python train.py --num_hidden_layers=8 --hidden_size=96 --n_experts=256 --d_shared_expert=64 --hidden_act="squared_relu" --moe_layers=[1, 3, 5, 7] --routed_scale=2.5 --router_bias=true --lr_router=0.00232 --tie_word_embeddings=false --optimizer="laprop" --beta1=0.95 --beta2=0.98 --train_tokens=641700000
Below are experts of layer 3 (counted from 0) of a mixture-of-experts language model. Rows are named router (the router's row for the expert), up (a neuron's input weights, with its number) and show model dimensions 0-95. Each number is 500 + 50 x the weight over its row's rms, rounded and kept within 0 to 999. Numbers have three digits each.
After each expert's rows: a language model's description of what the expert responds to; "comes after" lists some tokens at least twice as common just before its tokens as in all text. This comes from a sample of Wikipedia text that the model never trained on. Tokens count by the router's weight.

# expert 9
router:546512515497478519492441538455422696498475398568554536469440491526489473529420485519496468492520514461505577449486462577517454490474537474549513524429433571432483528515458530488472421462458463390605450517489535529495380495495584511492415443566409480503476478489528488480573542440514462486
up0:464479554527504556489505511412519632429513489577528489313455562540483445490504456576445474502521489510495441450552562496502458468485510481430508449475532573561516560418494496456533358456517473484487447474500550485560610534503575542546525481508459547484534453422449424513455501460462453473
What it handles: First fragment of a split common word after an article or determiner, such as tran(sport), sub, re, sup(porters), reduc, strugg.
comes after: "the ", "and ", "a ", "his ", "their ", "s "

# expert 5
router:549472548542564468440433458455474580472544520522552533484461526517400525555472551540574432551526395532549511461523495569480445462537473595475468468457510541517414481486474566504499577493525478371491554450484474421538441429534617563480532415490395456507419529516557457519503518505434433487
up0:478472398510443495542378490503465450471478529483566541510485532541543533507479470452461407475505472488527388462589506527635455434499510542469495448502511513602540461459494450533506536444554487437435442484413464512490516484480597455529525456479404449459378382513396467470487530488523482521
What it handles: Words opening a new clause or sentence after a comma or period, such as which, It, This, but, who, plus year prefixes like 201, 197.
comes after: ", ", ". ", "(", "- ", "; ", "."

# expert 58
router:559565512517416547434476449393486648528485446424557529411414457444432474563484474459465463483570537502502474486461484562562526533410513525484487547509558481520519473521487578532552530564519516441482533553504472448525391482544541540494437388454495459587525577487516431555529418472494504466
up0:456573521491418582393506475578490521561501427470481520534483599540456503527511505534533388471550503480440465547498497499481526406502533664541583460507520577510469524507406483532474356509550453485506580421469551512517553481519519529539425516468511518456474578543519565490453548513486431491
What it handles: Initial pieces of personal names, often after a first name or in credits and infoboxes, such as P-ankaj, Go-esling, Sund-araraman, Mu-th-aiah.
comes after: "K", ". ", "John ", "- ", "D", "M"

# expert 15
router:571435539494492471449482452490501520494544494564529563473495488479401521509354469585502460487421431545536551454491492552516455455469511527541521548455475526413542458544513553421549549490530446456549595489444527508507432415628510541501455520424465451460497568506578491540645530548466464542
up3:500527504473516484551475562479544438546492495512493531493489430529435362481448565548463524541503509394596536489497563520467411482606532450416485525549559479426418496479581589603469549494565505496432540541513466521498535554457572502520424446518530512539493581446444444541518575481541426429
What it handles: Leading three digits of four-digit years, 190 to 202, after a parenthesis, comma or "In", as in 199, 200, 186(9).
comes after: "(", ", ", "- ", "–", "In ", "15"

# expert 0
router:591539501474457484366505515377470543540582476518580541502474484486466501533450478523522535498513560416469430453504482593483553459468444570515497531434581545462473499476475514506535468569540468489509492483469499553509333500552592516521441481414457537445520549571532524543614461492455581491
up8:570468487544526625551482546498517552449463518489453458602473646413470568463496444471378472521501555379493645566497522452505529524529493422529434514427475497529516493510497551408523455548471470448503565505560535515420501455491474491574510463509482454482567476492483567500566495465469500517
What it handles: Opening word or piece of multiword place names after in/of/from, such as New (York), Los (Angeles), North (Carolina), Hong, Sri.
comes after: "in ", "of ", ", ", "to ", "from ", "L"

# expert 39
router:579528530470565563497463474427524630467481425517505505501424555471397539575471525460558487521518454462512510527447397571529456466545504545521499492485470530486470454489426594502525432506515545396512555482491539501549481487550613568514529410603399541576507535495568414504477499494490420474
up0:546513480532528543452510519442501484488569401543516458507398555494450549490510532489497413555467414547494604448457557600469542505476501469443513517425464535591493597478507602543509506432527439518487484510556468503538544497487518587581516468424402578445580515443493488535512393429442447484
What it handles: Sentence-opening words and adverbs right after a subject, in narrative prose: This, It, They, also, then, later, finally, again.
comes after: ". ", ", ", "He ", "\n\n", "She ", "but "

# expert 20
router:605426489399533457453481456465415550565526398513534493430446463494439515515472519473480476490522424468582576538452407668515525496486498502480495528496465482470471495439502523541530522495565527430557548454469467450523411513482565519463523430499381483445482507526609403540537518503461500531
up2:519497504472503503571548523623461541420560467545464516497528517517416512493476375550477493586519494491449566538529433495554471413476476476558404557516519484462499412485522459574591536488540513527447503627528548498493354498520514476481579478524508589462540500519536502547635453493528524475
What it handles: Capitalized first word or first piece after a line break, heading or period, such as Land-mark, Long-term, Genus, Ex-ternal, Over-all.
comes after: "- ", "\n\n", ". ", "| ", "==", "\n"

# expert 32
router:570494485432486472492447509428396634525507383532577521493430487496487502548434485545496467469526534474483574476435483524500518485474560510561512495412433580491513520485460589484462507433398526468509421478476550493443335519516587565450398490525433521503508494527517477515581468480537499536
up1:463538510508553387433580487461509543499472521523627485561497509493525451491528525563522442494440505562504498354487485463555426465525530489483463570522434573563503438476500421516476450497500516606521492579463449548508483496498515528476521542470510572597628561537637500475549468442546542490
What it handles: First piece of a lowercase word split into parts, after the, a, or of, such as cr-icket, gen-us, off-ensive, represent-ation.
comes after: "the ", "a ", "and ", "of ", "\\", "us "

# expert 56
router:561440450463567508487515426475525540540488529504505543460432487459467588620339460570465474558460550582467472462450490506565524477569407524445536515461506505543509445507471434447530563510601525512469471531474493471408445426557567513455430481519471563517511528490559407580530459507448469554
up4:579426547521433509523614561495533531494560466491475484513450521487444608489484453543430468471394457552634582491468502478468511471593558437518528485523506428465591558540492462458501528503553540564473578527473561540407528484598532499543504511556478552491594489558601488502480474530449443493
What it handles: Dashes, colons, slashes, commas and pipes between numbers, years and table cells, as in 1965–1986, 2:03.26, 2200/2000.
comes after: "3", "1", "2", "4", "5", "6"

# expert 17
router:540506468443536427474494510413516607575559473506507567467456439471465508513434539472508457556559565566521574503492479502479532534499506563515578482436514538472497541416449503413531520575490460468531457501514503465491538413604545502476401477506517500452542524546615448515646594436550411511
up3:544533585478490575533506516548465554463477429509440513406495496472525517493467520429487539552465483549406512469495485541575545555522547537508578551523599602505448536507451573484541356550507449402457465532469466468598475478541491464443357519569479410524495479491552441464441491496491440495
What it handles: Periods, commas, colons and degree signs inside numbers, coordinates, dimensions, URLs and tables, such as 0°24.63′, $13,827,006, www.filmspotting.
comes after: ",", "1", "2", "3", "0", "4"